config.toml
num_hidden_layers = 13
hidden_size = 160
n_experts = 32
experts_per_token = 2
d_expert = 96
d_shared_expert = 0
hidden_act = "swiglu"
moe_layers = [0, 1, 2, 3, 4, 5, 6, 7, 8, 9, 10, 11, 12]
router_score = "sigmoid"
normalize_top_k = true
routed_scale = 1.0
balance_loss = 0.00124
balance_bias = true
init_std_router = 0.0117
lr_router = 0.00249
num_attention_heads = 2
num_key_value_heads = 1
head_dim = 64
vocab_size = 14612
norm = "rmsnorm"
norm_place = "pre"
norm_eps = 1e-05
positions = "rope"
rope_theta = 10000.0
rope_fraction = 1.0
qk_norm = false
attn_scale = 0.125
tie_word_embeddings = true
parallel_block = false
init = "uniform"
init_std_qkv = 0.0382
init_std_o = 0.0
init_std_up = 0.0382
init_std_down = 0.0
optimizer = "soap_variant"
learning_rate = 0.0043
lr_mult_qkv = 0.7
beta1 = 0.95
beta2 = 0.99
lr_head = 0.00743
max_grad_norm = 2.0
warmup_steps = 200
schedule = "wsd"
decay_fraction = 0.392
decay_shape = "linear"
final_lr_fraction = 0.1
batch_tokens = 65536
max_seq_len = 1024
doc_mask = true
train_tokens = 474500000
max_steps = 7241
dataset = "wikipedia_en"
Below are experts of layer 7 (counted from 0) of a mixture-of-experts language model. Rows are named router (the router's row for the expert), gate (a neuron's input weights, with its number), up (a neuron's input weights, with its number) and show model dimensions 0-159. Each number is 200 + 20 x the weight over its row's rms, rounded and kept within 0 to 999.
After each expert's rows: a language model's description of what the expert responds to. This comes from a sample of Wikipedia text that the model never trained on.

# expert 5
router,192,195,203,217,188,191,217,178,235,210,217,209,188,222,199,213,224,199,171,208,220,224,158,197,185,205,176,180,220,225,195,214,206,211,166,198,212,213,201,178,200,196,182,149,219,221,232,178,186,157,209,243,196,137,231,170,185,185,210,242,206,185,192,215,157,185,213,150,191,188,190,187,182,198,186,186,198,198,214,206,216,194,227,212,185,211,204,177,251,149,232,178,247,203,213,192,225,209,201,193,194,211,201,210,216,158,210,186,204,197,168,206,198,212,212,196,193,219,200,201,190,181,179,210,213,223,217,187,184,215,196,191,208,211,159,191,190,187,169,206,177,199,209,206,200,168,222,178,211,216,205,226,211,182,204,212,194,184,214,215
gate4,169,193,210,189,204,202,200,207,241,203,194,183,176,219,200,216,180,175,213,185,182,190,218,214,182,221,253,231,189,202,184,201,169,187,200,209,190,226,178,178,185,201,207,197,219,193,230,142,189,214,197,193,194,192,175,234,188,180,226,232,199,193,186,196,190,173,196,165,194,209,158,163,208,189,207,210,203,182,201,231,197,183,212,207,252,206,183,233,211,202,234,167,213,185,194,214,216,231,188,203,195,225,209,170,212,181,204,203,196,215,234,172,207,214,215,203,206,216,196,198,222,175,171,232,178,194,218,234,206,231,192,188,170,196,200,195,190,211,177,181,236,193,189,185,193,162,200,153,202,211,191,228,171,211,219,208,188,189,182,241
up4,240,197,184,191,219,233,236,173,203,231,212,205,218,202,239,238,199,203,217,190,179,182,192,212,192,197,234,195,181,187,205,243,165,167,218,153,200,213,198,158,211,188,173,187,205,203,198,209,185,201,191,199,172,193,173,194,176,232,191,214,201,186,233,167,177,212,181,180,165,203,166,166,204,195,192,200,214,200,173,219,190,210,198,200,220,245,194,191,224,193,202,177,236,212,213,183,238,190,200,192,176,198,226,159,202,223,218,232,226,184,182,217,191,207,205,179,205,198,230,205,192,225,174,251,201,196,210,194,175,194,213,185,194,190,170,207,187,221,197,176,218,192,199,206,194,191,208,184,164,176,169,222,190,217,196,216,180,213,190,179
What it handles: Determiners, possessive pronouns and conjunctions, mostly after prepositions, starting noun phrases: the, a, and, his, their, or.

# expert 6
router,220,190,200,166,182,188,193,181,210,193,216,209,175,208,216,193,224,214,193,136,189,224,190,198,163,243,196,180,218,219,197,211,196,180,186,216,192,197,182,208,185,207,194,182,201,222,198,178,190,184,181,210,210,194,206,215,194,205,199,216,194,158,195,210,170,160,193,223,190,213,182,200,196,185,191,204,229,166,193,195,191,193,188,206,212,200,218,184,223,156,241,168,208,198,199,198,234,228,203,211,225,205,223,188,228,185,217,197,192,194,154,186,206,196,217,192,206,237,208,190,187,233,196,203,181,215,196,199,221,197,175,236,218,215,142,180,205,199,175,242,197,190,238,239,219,217,225,181,212,222,175,180,242,215,198,219,171,180,215,169
gate4,215,201,221,201,244,227,205,162,175,211,216,191,214,208,178,234,200,197,178,190,192,241,201,195,198,224,218,199,217,212,235,171,198,215,172,203,219,199,209,168,198,185,206,181,199,215,228,170,186,193,218,203,179,193,185,210,156,201,215,197,198,198,199,196,181,182,202,198,159,162,174,227,187,208,189,187,198,155,203,194,219,187,214,165,225,212,188,188,202,170,231,216,212,178,181,239,184,224,182,206,214,163,218,231,212,200,204,195,214,174,196,154,201,207,216,225,209,230,202,229,246,183,204,173,235,217,239,190,192,176,184,171,202,200,205,204,197,206,193,229,181,162,170,199,206,213,188,207,197,214,180,201,226,204,181,235,194,205,183,234
up4,200,172,225,226,189,195,189,185,203,207,163,187,230,169,190,192,200,195,231,194,178,222,223,189,174,224,186,189,214,201,178,201,186,191,209,187,189,181,209,197,197,216,196,196,158,213,184,238,169,193,221,186,190,179,234,189,183,167,196,220,192,195,176,196,211,165,201,209,160,221,197,198,200,222,219,185,198,194,183,219,243,194,190,173,218,187,187,193,223,203,243,198,216,183,192,188,198,211,199,173,190,225,178,191,216,202,178,177,207,202,231,171,189,237,218,217,193,217,204,202,210,214,170,204,222,201,178,200,197,156,244,208,228,166,217,162,218,197,167,193,175,203,186,186,194,261,190,205,205,194,211,234,188,148,187,211,171,231,198,186
What it handles: Heading equals signs (==See also, ===Oceania), first table pipes, Binomial name fields, and verbs like won, announced, opened after subjects.

# expert 13
router,203,175,196,205,180,173,204,196,200,216,179,235,203,211,214,217,213,202,208,166,193,195,166,224,181,225,183,190,224,213,191,210,168,196,200,197,183,241,218,193,195,192,193,176,227,197,223,183,197,201,204,241,248,169,189,178,229,203,210,233,220,227,222,201,200,151,214,178,186,217,172,200,179,166,175,208,201,211,151,192,198,204,225,204,209,232,205,208,216,198,218,149,235,210,196,209,181,228,212,191,179,210,202,161,198,176,234,188,202,190,165,198,217,209,215,188,167,202,233,249,178,168,227,208,202,203,208,185,194,211,192,185,195,214,179,216,208,201,206,204,187,214,206,220,200,225,190,186,233,224,211,204,201,202,188,216,162,189,227,166
gate1,194,196,195,208,235,233,238,188,207,209,203,194,182,236,198,227,236,202,214,167,213,198,217,197,180,216,213,201,194,190,182,202,208,215,225,205,209,191,224,195,228,198,160,198,210,212,168,216,190,200,193,224,251,230,188,191,183,212,200,217,198,206,183,220,187,188,268,184,158,203,219,198,232,176,160,220,220,211,173,213,198,226,223,189,172,198,182,205,184,223,221,220,182,175,212,198,195,200,217,190,160,205,192,180,170,211,214,199,172,250,205,198,230,182,184,183,191,202,204,207,207,170,190,198,179,203,190,215,173,204,206,165,197,230,199,208,170,206,175,222,213,226,192,188,185,203,204,208,235,182,187,206,193,237,213,174,190,150,210,194
up1,204,216,199,179,181,192,188,188,196,214,216,169,204,229,191,182,171,243,182,181,186,212,186,211,168,207,217,186,190,196,201,184,190,200,200,184,179,204,224,197,230,225,182,185,178,201,189,239,230,215,196,199,156,217,203,195,191,155,162,255,172,205,213,187,230,185,192,222,205,198,217,207,169,193,194,193,193,180,170,208,174,209,247,221,189,204,204,217,187,202,189,208,191,176,236,210,213,223,210,226,196,210,223,227,182,200,214,224,213,201,224,202,237,192,179,162,213,200,211,184,208,208,230,205,211,215,216,183,176,208,208,219,225,237,207,201,186,181,190,172,246,189,205,207,226,201,181,210,217,207,205,161,235,198,185,196,249,202,178,239
What it handles: Years and digits within longer numbers, in dates, ranges, scores and coordinates, such as 1967, 1930, (1852–1855), 6–4.

# expert 2
router,216,199,186,189,170,224,197,194,200,167,212,232,198,217,201,180,196,201,182,180,224,220,187,188,165,216,187,173,183,194,182,223,189,189,168,195,176,204,196,211,203,214,171,202,199,183,224,187,213,182,201,230,208,164,188,171,186,182,235,241,216,165,175,209,207,179,245,190,178,200,176,156,182,154,162,231,204,168,193,194,178,173,208,200,223,204,189,180,183,204,195,191,219,227,149,223,226,221,194,194,203,185,223,196,228,186,182,216,193,190,194,193,220,188,226,204,200,222,203,209,190,178,201,203,188,183,233,170,210,211,190,220,212,220,185,242,213,164,182,206,159,171,195,235,198,232,205,211,207,194,212,211,189,204,224,200,178,196,227,183
gate0,205,195,178,201,191,171,214,192,170,209,182,193,169,182,165,192,221,195,180,208,187,186,211,208,208,213,228,195,215,210,212,217,205,226,201,207,175,173,191,205,208,176,203,192,171,197,202,217,180,191,199,211,228,195,219,184,221,174,161,203,187,182,208,194,196,153,236,182,229,215,237,209,185,251,180,228,172,185,210,191,194,198,216,201,190,186,191,218,189,221,207,192,190,177,166,202,190,202,176,215,172,198,224,169,150,182,195,184,192,168,215,173,229,221,184,188,206,157,207,174,236,235,213,233,217,244,208,183,207,202,180,215,219,210,190,191,204,235,195,172,224,214,219,212,205,201,194,162,217,224,212,187,232,242,228,178,218,188,199,196
up0,217,155,224,195,244,171,226,212,185,195,215,213,216,203,193,189,199,230,191,171,203,238,201,239,195,199,211,191,180,202,195,203,215,167,206,217,221,210,176,225,186,193,201,189,182,222,246,195,211,266,161,190,202,171,208,196,184,184,228,204,206,205,205,200,223,201,210,189,230,226,196,184,214,188,199,175,214,170,215,227,202,182,184,207,168,224,171,202,198,228,210,238,183,217,200,197,204,177,199,172,226,151,199,175,224,205,186,189,218,185,199,183,175,204,230,163,208,212,195,198,223,178,195,208,198,205,233,204,211,222,218,212,178,215,203,185,233,194,192,198,184,166,201,211,222,181,175,225,197,178,220,185,218,244,170,180,191,207,224,206
What it handles: Auxiliary and copular verbs and linking words after a subject in prose, such as was, is, has, with, by, as.

# expert 31
router,198,202,180,186,176,194,200,165,254,208,197,211,192,212,254,190,187,201,173,187,220,202,216,209,168,222,195,188,227,197,212,223,219,193,172,174,199,220,179,193,226,173,197,158,213,218,206,209,214,195,208,191,254,190,180,149,205,191,207,193,218,196,211,228,187,183,196,203,175,198,179,193,191,176,192,190,222,181,170,183,171,233,233,187,192,227,181,178,191,195,208,203,215,215,189,216,197,223,208,161,214,176,223,188,221,186,206,202,223,234,213,195,179,216,233,190,240,223,215,208,230,216,193,173,227,218,235,204,212,212,199,183,183,214,195,212,212,178,186,236,194,193,209,187,193,170,237,226,249,194,195,213,194,192,199,196,199,165,211,214
gate0,200,192,227,217,201,197,220,206,213,237,203,208,188,201,173,247,208,217,197,177,246,222,205,212,202,221,205,194,219,190,180,189,183,180,216,187,170,182,190,229,221,238,170,189,189,223,213,190,187,189,179,192,226,167,196,178,178,219,183,182,161,222,157,208,218,184,209,168,201,235,197,219,232,175,193,239,186,218,178,176,203,212,185,188,177,196,208,172,241,176,192,172,163,167,230,191,208,206,225,151,207,204,211,196,214,227,200,231,205,198,198,206,210,175,195,163,183,222,222,193,222,194,185,192,203,207,200,233,184,201,198,173,217,191,214,191,154,194,181,217,223,208,200,229,196,196,188,172,216,181,219,198,195,226,202,190,179,211,224,202
up0,173,212,208,189,203,227,228,212,193,206,204,223,203,172,205,209,239,189,192,220,223,256,159,203,178,222,200,196,217,208,190,203,186,188,196,197,228,210,188,189,243,236,229,147,190,215,208,245,192,184,198,192,182,219,199,181,215,174,195,179,199,232,186,246,201,245,211,175,184,192,217,218,202,229,203,219,193,205,168,180,211,197,186,221,209,204,201,205,232,196,186,213,175,167,197,224,189,233,182,204,219,192,186,181,175,199,147,224,215,173,199,225,169,190,197,170,211,197,184,188,182,212,184,195,168,220,178,196,207,197,182,179,169,210,187,176,189,213,179,185,220,202,211,166,202,200,212,163,182,208,191,195,193,176,209,212,203,184,213,233
What it handles: Nouns for people's roles, groups and institutions, such as team, University, League, player, member, band, daughter.

# expert 16
router,207,209,166,228,187,202,238,209,204,187,171,214,182,227,183,205,172,183,181,188,208,215,170,199,197,204,188,186,205,219,193,205,207,170,189,173,175,235,215,182,215,199,194,191,201,243,207,201,213,211,168,203,228,160,192,214,185,196,166,208,237,177,204,227,180,191,211,177,178,202,199,183,233,138,175,219,199,178,213,203,189,215,215,218,219,205,178,169,217,187,199,179,203,236,163,177,197,252,217,210,201,188,231,188,203,190,199,191,212,199,194,198,227,187,221,187,192,215,227,223,205,202,202,216,186,250,242,206,201,240,185,184,211,216,181,205,204,185,157,205,207,242,215,230,207,197,233,215,197,193,209,200,230,217,195,201,191,203,231,193
gate4,179,213,193,207,220,202,216,174,217,192,195,195,171,191,193,216,218,188,179,197,203,199,220,239,197,233,178,211,178,207,161,184,185,229,208,182,180,202,192,221,193,181,173,176,174,177,187,216,201,192,190,190,198,215,199,181,181,203,212,193,205,225,176,241,229,184,135,209,196,190,210,211,201,175,211,195,150,210,227,223,238,208,200,180,225,187,206,203,194,196,189,204,197,163,184,206,161,188,159,182,229,211,177,227,224,175,202,174,190,199,168,227,194,186,199,183,198,190,198,234,206,221,194,194,215,198,227,187,213,235,183,178,224,218,190,182,219,203,214,193,227,221,194,230,213,175,212,206,211,213,209,214,179,166,232,156,212,155,193,171
up4,207,218,208,195,189,197,201,248,212,245,186,217,209,165,174,189,203,203,192,159,203,200,217,228,215,183,200,236,217,192,170,211,213,185,206,206,194,240,235,195,195,191,190,195,215,189,219,212,239,221,180,193,196,189,211,188,190,188,202,216,199,211,233,205,235,242,214,208,187,178,217,172,242,175,185,203,190,180,228,218,215,234,185,192,198,215,186,202,176,210,178,189,154,212,214,187,227,204,192,229,170,201,200,213,225,222,192,240,195,219,231,210,226,180,223,185,182,222,207,227,212,173,209,214,168,207,194,187,237,231,213,179,205,218,213,189,223,163,190,225,202,200,240,198,214,203,160,201,186,187,226,189,206,187,219,183,199,236,181,199
What it handles: Pronouns, relative words and conjunctions opening a clause, such as that, which, who, he, it, but.

# expert 4
router,199,210,183,181,163,167,226,169,181,186,204,241,187,219,197,191,188,208,184,179,218,227,197,230,208,218,172,206,240,213,166,244,195,200,195,172,219,192,206,211,224,173,182,183,193,198,201,221,188,209,178,232,195,181,176,199,217,172,191,211,202,165,184,234,200,202,221,202,213,213,169,204,192,169,178,219,224,191,179,203,177,244,203,186,182,201,212,163,198,180,221,180,190,210,168,205,241,229,206,185,204,181,224,199,224,180,227,171,230,198,190,203,219,206,225,178,183,182,212,234,187,173,205,203,188,225,222,166,189,242,193,218,185,215,165,205,217,184,196,206,189,187,207,174,212,180,193,198,229,220,210,191,197,219,186,232,184,173,231,188
gate9,213,203,212,240,211,182,197,182,200,206,231,190,219,225,186,194,199,190,215,195,209,198,217,207,185,210,182,206,218,185,209,195,228,183,164,188,224,210,191,193,203,193,165,217,191,199,195,169,192,180,193,190,183,200,163,188,205,174,198,171,198,174,234,221,200,163,225,202,208,208,207,169,182,209,200,192,216,186,199,248,207,188,188,209,159,245,197,165,172,224,216,183,225,177,180,210,218,225,194,203,213,197,237,193,210,202,185,215,176,188,223,205,225,171,196,226,241,249,217,178,182,198,197,193,206,160,254,221,246,205,166,223,196,171,198,198,178,191,163,163,211,213,196,198,197,187,185,211,195,222,220,218,182,192,194,213,216,231,218,222
up9,207,184,165,236,177,198,233,196,179,228,213,230,212,223,201,244,181,194,172,206,209,212,227,215,210,208,207,190,221,185,172,205,184,197,186,189,203,195,214,242,186,175,192,196,188,200,213,220,191,229,213,198,232,178,205,200,193,196,172,214,194,213,226,183,214,183,193,212,206,210,215,156,172,202,205,216,225,230,186,200,185,193,220,182,201,168,202,191,195,194,201,222,200,200,198,239,193,186,163,218,178,162,241,220,213,220,167,196,202,196,185,218,187,229,158,161,203,230,201,214,162,196,172,191,177,229,176,219,183,198,188,174,165,203,188,199,202,195,172,211,245,219,178,210,186,203,188,204,188,258,200,229,227,180,195,202,206,197,223,183
What it handles: Number words, ordinals and quantifying adjectives after "the" or "a", such as first, two, another, most, older.

# expert 11
router,188,182,190,207,189,193,216,172,249,173,173,221,204,225,213,230,195,168,212,215,204,235,210,203,197,224,194,194,192,214,217,228,181,193,158,166,187,231,207,206,214,170,184,209,217,198,206,210,223,207,192,191,247,191,189,184,214,198,174,209,224,211,180,197,188,200,204,206,204,201,160,191,188,181,201,205,222,162,170,192,177,200,240,176,209,191,197,167,208,168,238,209,212,194,183,223,237,213,228,176,206,158,213,203,206,168,229,204,231,211,195,185,181,211,220,189,211,217,262,214,232,196,210,196,212,229,251,169,200,192,202,203,183,203,199,201,198,185,180,229,201,188,210,186,237,223,201,197,243,202,212,181,208,200,206,219,196,193,209,200
gate4,206,187,176,134,201,216,192,207,193,232,217,217,204,202,189,188,198,193,199,198,213,171,224,183,152,187,153,235,205,199,203,171,223,189,218,204,155,235,166,233,201,203,205,231,203,185,226,230,184,198,190,234,194,200,195,173,205,203,179,181,198,210,193,193,228,195,206,214,174,209,175,179,177,174,170,219,214,192,160,218,198,195,210,214,200,216,214,172,253,206,183,200,219,174,217,206,198,189,228,201,207,203,212,212,177,182,208,201,206,194,224,205,218,154,198,198,196,204,207,216,204,199,169,193,233,210,241,204,190,205,197,219,145,199,187,240,189,186,197,210,196,173,198,196,233,226,201,208,217,224,196,166,211,219,172,188,202,218,200,186
up4,159,195,194,229,206,221,165,211,191,155,206,172,234,171,188,170,189,205,179,206,175,225,237,199,193,196,202,206,213,224,176,220,177,174,178,199,180,196,147,181,183,206,203,229,217,178,194,205,195,206,201,188,203,203,184,187,191,187,188,216,198,186,227,196,200,184,199,190,189,227,188,223,222,234,233,192,211,200,213,190,191,160,197,206,205,199,231,214,225,204,210,213,219,211,227,246,280,187,201,204,219,148,184,183,192,165,171,200,204,218,210,204,181,211,214,155,185,176,216,196,229,195,186,222,205,203,167,228,223,187,218,203,208,200,202,184,197,191,173,198,189,203,191,180,220,225,180,221,198,201,204,208,200,200,190,190,215,234,218,194
What it handles: Common nouns heading a noun phrase after the, a or a possessive, often before of, such as game, album, season, population.

# expert 10
router,195,213,168,171,166,179,197,193,207,160,212,200,192,196,182,159,177,200,207,150,190,208,193,219,197,233,177,164,219,213,216,205,202,196,190,217,229,222,205,201,173,203,173,169,237,208,204,221,210,216,185,223,233,200,228,189,171,190,236,218,205,165,209,207,166,208,232,171,204,218,179,204,203,188,197,210,184,212,172,209,212,176,213,190,203,191,206,186,212,202,227,182,199,185,180,206,195,221,218,188,225,192,228,185,226,196,248,211,211,193,183,174,203,193,187,195,219,179,217,205,203,214,207,193,196,252,262,199,194,230,203,194,221,229,206,182,218,197,188,211,179,220,240,224,201,187,212,214,208,195,209,196,249,214,221,223,182,162,207,205
gate0,216,250,191,222,194,194,198,200,189,212,195,192,176,187,190,194,214,192,185,220,209,174,167,183,210,197,186,205,200,234,219,160,192,195,189,243,178,203,235,210,193,193,185,184,208,220,194,184,186,194,197,200,170,176,209,189,190,232,212,216,214,237,179,183,186,189,230,191,197,228,230,179,194,184,157,213,187,232,216,187,171,217,207,205,242,243,231,203,205,246,199,174,220,199,183,212,219,167,223,204,215,197,206,177,188,189,182,175,189,159,197,227,200,174,180,188,193,174,207,218,234,185,228,228,177,229,187,187,202,224,203,207,198,206,190,197,246,184,230,200,205,196,186,191,238,200,191,173,194,171,235,187,207,199,224,216,224,229,204,220
up0,227,219,175,193,189,210,192,215,202,224,224,198,192,148,178,196,212,218,243,230,214,204,179,206,205,181,216,195,185,219,206,198,211,197,182,208,209,235,231,197,178,181,215,167,187,191,225,165,168,149,200,182,200,159,162,202,206,204,215,220,196,224,197,210,205,200,179,174,183,203,223,162,200,182,177,183,209,204,204,204,180,194,194,187,217,207,192,209,216,206,170,188,212,215,189,231,216,153,224,176,171,184,209,207,223,208,203,155,207,219,182,196,187,213,206,218,167,202,213,213,211,191,241,224,204,213,216,225,235,203,214,203,208,187,249,211,205,221,191,189,195,198,184,199,212,203,192,204,210,231,198,163,182,178,207,212,194,270,204,194
What it handles: Prepositions linking a noun or verb to the phrase that follows, such as of, in, to, during, between.

# expert 24
router,186,188,172,185,171,169,212,181,197,229,185,192,193,203,228,194,179,201,173,180,221,201,202,217,164,209,185,193,239,219,211,213,177,183,195,181,172,211,185,193,181,188,193,181,194,177,213,208,217,201,155,210,225,178,200,179,215,211,220,219,210,210,219,213,164,167,243,191,175,217,204,187,192,184,176,228,199,196,170,190,220,209,265,225,208,216,199,195,201,183,197,191,204,194,199,217,219,216,229,182,215,196,232,170,208,192,245,183,191,221,209,223,179,180,226,164,197,226,195,206,247,220,183,232,195,185,192,182,228,218,212,206,200,207,169,218,217,197,177,217,156,217,213,195,202,211,201,207,236,220,186,201,210,241,176,204,188,167,201,190
gate0,203,199,222,217,191,173,199,168,179,188,187,209,209,197,199,219,181,169,202,214,191,170,183,207,195,221,199,211,204,220,207,203,195,188,180,156,205,177,251,185,201,188,210,229,173,196,188,166,223,196,150,204,203,200,187,180,189,196,184,202,234,199,212,221,186,190,186,211,202,165,231,216,199,193,211,203,212,205,197,172,194,192,228,172,207,217,207,222,162,230,247,219,229,211,193,207,174,161,165,167,182,216,247,168,204,205,187,193,207,201,211,221,222,217,248,183,198,197,198,173,211,206,216,231,187,217,183,222,191,184,225,233,223,205,203,211,207,208,180,171,175,185,199,169,196,195,188,216,200,237,211,229,220,198,216,214,171,185,214,154
up0,232,209,209,207,230,179,211,191,170,162,248,197,224,180,202,216,191,208,181,212,204,233,174,189,158,196,183,212,191,202,196,180,211,208,207,208,213,220,201,203,208,177,210,215,206,196,180,184,179,189,235,195,193,186,185,202,225,225,212,211,197,208,218,202,201,190,226,188,182,158,186,188,195,214,210,218,223,220,207,226,183,167,199,172,231,194,199,187,245,234,204,171,220,159,189,176,212,207,192,192,180,194,176,209,238,192,223,238,182,196,218,224,245,171,191,168,188,190,210,163,188,195,193,178,194,186,197,257,202,206,191,179,215,184,211,179,207,207,192,205,218,195,184,189,189,219,235,238,198,206,199,188,182,210,230,193,214,249,222,235
What it handles: Capital letters inside acronyms and codes such as CE, DVD, IX, 4R, and bracket or symbol pieces in chemical names.

# expert 3
router,205,196,188,214,208,189,192,180,193,225,151,201,171,212,234,199,172,188,189,173,209,200,197,210,159,201,177,188,179,217,185,227,193,190,183,202,201,213,201,218,213,187,160,171,246,210,206,195,185,197,168,226,201,181,208,216,209,202,213,260,213,189,194,208,170,181,224,194,180,209,207,179,197,168,207,195,212,202,165,195,200,199,214,223,237,202,196,204,217,189,197,202,193,188,186,234,180,201,212,218,245,200,221,170,195,185,188,172,205,238,176,217,219,191,211,197,232,220,205,215,182,173,170,198,199,212,198,173,202,193,209,218,205,237,200,209,211,195,172,203,180,215,261,236,236,221,238,198,216,218,188,198,205,210,163,199,181,176,237,179
gate0,203,170,157,176,178,195,204,200,207,196,158,181,194,216,238,213,209,238,180,237,212,189,231,190,179,207,227,191,205,201,213,202,226,183,202,200,226,159,222,178,259,207,221,229,207,189,178,181,226,196,209,176,147,189,199,209,204,223,206,192,229,209,188,192,211,194,195,205,174,235,209,186,205,186,187,172,218,204,217,201,214,188,188,169,225,236,190,192,177,196,205,209,215,243,227,188,150,237,208,186,202,220,207,213,214,168,217,223,201,215,191,197,187,200,202,200,196,189,165,203,192,210,188,232,177,174,204,194,187,226,185,195,207,194,195,201,206,209,181,179,224,183,193,232,197,214,191,192,207,170,195,187,240,191,161,232,224,178,206,218
up0,205,199,215,227,179,214,154,216,212,223,207,191,200,185,197,169,219,201,214,235,167,182,181,216,189,189,176,170,178,166,196,234,198,207,214,212,244,215,189,177,170,184,195,206,200,172,173,212,195,218,205,200,191,238,171,176,182,210,243,200,229,205,181,215,227,230,188,215,229,186,230,170,179,197,187,178,201,180,175,194,173,218,188,199,212,220,250,210,238,198,191,202,173,205,209,199,241,210,202,202,181,211,188,211,188,209,235,182,212,168,215,208,162,202,193,184,204,196,208,199,171,190,186,181,180,188,205,188,188,228,177,238,206,242,187,220,212,195,234,207,206,219,192,188,190,203,211,193,191,214,219,215,206,214,163,165,227,226,217,193
What it handles: Byte pieces of Thai, Chinese, Korean and Georgian script, plus LaTeX math symbols, currency signs and odd pieces inside foreign names.

# expert 9
router,185,190,159,213,190,168,190,168,189,212,190,220,203,223,201,216,184,190,167,182,236,240,176,212,187,213,202,193,243,211,156,213,187,183,165,194,203,242,204,204,192,166,175,186,193,223,198,208,244,164,166,232,233,164,210,192,182,203,196,233,208,201,171,221,182,205,211,186,191,216,184,193,200,177,195,216,199,199,180,225,202,204,228,216,215,201,184,182,224,189,230,208,201,206,201,218,218,211,245,208,199,199,249,196,222,203,224,162,183,213,187,206,209,201,194,188,216,203,182,217,174,201,193,199,209,189,208,195,204,223,231,204,195,220,192,211,183,208,178,205,173,213,259,200,191,202,203,216,221,181,178,227,204,190,180,213,174,166,216,165
gate0,209,186,200,231,245,214,223,210,191,217,232,160,212,206,191,214,220,231,212,169,168,212,220,205,196,183,211,201,179,238,192,178,205,219,236,178,201,204,206,258,187,225,190,219,200,189,228,224,221,173,191,235,216,189,175,172,206,209,201,190,210,195,219,202,197,150,214,206,205,222,184,212,185,154,200,191,187,206,185,192,203,196,186,191,205,216,234,223,177,178,176,177,198,215,171,184,197,197,193,208,175,208,203,216,204,213,214,205,232,193,167,203,206,233,170,205,203,229,161,198,197,231,203,239,179,227,196,206,163,193,187,209,205,172,189,177,183,202,228,200,226,197,193,216,171,207,226,216,226,221,198,201,239,191,205,214,179,160,191,204
up0,188,195,215,167,213,176,191,216,208,182,184,172,187,172,196,180,187,133,145,233,202,223,171,198,135,191,207,223,202,202,207,186,206,204,218,209,227,198,212,167,201,211,214,201,192,217,201,219,196,204,205,217,190,215,194,186,193,185,217,207,221,223,206,204,220,197,171,193,185,226,189,198,183,203,196,228,181,182,195,217,224,228,190,221,226,217,177,233,185,189,199,206,224,220,225,221,191,205,188,200,217,170,181,252,205,157,215,177,181,220,209,203,177,169,203,199,189,168,198,200,216,211,203,168,237,194,206,211,208,214,182,213,173,212,202,192,166,219,175,207,199,219,169,222,243,202,178,214,232,227,186,204,214,184,223,190,174,210,176,195
What it handles: Single initial letters or short onsets beginning a word mid-sentence, often lowercase, as in b-aby, h-olography, k-ids, Sh-arperson.

# expert 0
router,203,212,201,165,178,185,239,191,204,196,204,197,181,212,232,189,181,170,178,198,190,211,169,216,205,218,190,168,198,200,183,201,179,201,199,204,218,211,214,188,198,213,206,204,216,214,214,178,197,215,170,230,201,202,218,211,188,196,193,212,257,204,179,206,204,172,220,159,178,208,160,179,241,192,189,183,229,150,185,215,199,183,224,225,209,201,176,183,207,191,203,211,216,207,198,201,212,210,222,189,220,159,226,184,219,188,219,202,229,203,187,208,205,179,204,210,172,197,196,235,182,182,204,174,187,209,202,207,205,205,222,206,170,222,181,193,219,136,178,236,196,171,213,236,206,200,210,186,212,200,202,260,236,218,199,185,167,189,241,190
gate4,238,172,165,200,206,175,181,173,196,218,217,195,156,186,196,169,208,193,218,227,220,213,222,211,204,196,191,203,204,208,185,199,224,202,216,169,219,209,206,172,182,192,169,205,220,209,239,184,210,173,163,189,192,189,187,243,194,183,197,215,180,218,229,192,195,217,235,213,201,165,176,208,195,206,208,184,239,211,208,222,207,212,214,222,224,174,186,187,225,197,188,199,229,203,192,199,254,204,149,177,169,189,179,207,190,198,209,216,176,193,188,186,200,218,233,207,195,195,185,199,211,206,231,202,210,218,162,234,166,175,174,210,185,209,182,188,181,187,211,173,213,177,235,218,193,181,240,189,211,178,199,243,185,220,201,187,201,228,195,182
up4,224,218,200,220,188,207,185,193,199,170,187,206,184,235,183,191,202,200,208,212,233,212,226,224,188,200,165,246,212,236,174,220,175,157,239,166,178,192,214,210,193,188,183,182,209,190,223,199,188,240,216,183,209,200,176,230,252,174,206,186,213,220,205,181,179,233,202,227,197,244,237,210,202,218,219,218,203,192,223,238,189,195,231,192,199,165,222,203,188,204,218,198,200,224,196,209,189,189,216,198,202,225,203,222,204,193,180,233,226,215,202,220,210,193,188,213,182,168,188,162,157,190,188,211,174,193,184,204,203,220,182,215,181,185,199,184,195,195,167,198,240,205,180,203,207,186,183,211,224,211,156,212,196,227,231,198,223,194,204,193
What it handles: Pipe cell separators, markdown table divider rows, list dashes and field-label colons in infoboxes, such as by:, Born:, Coordinates:.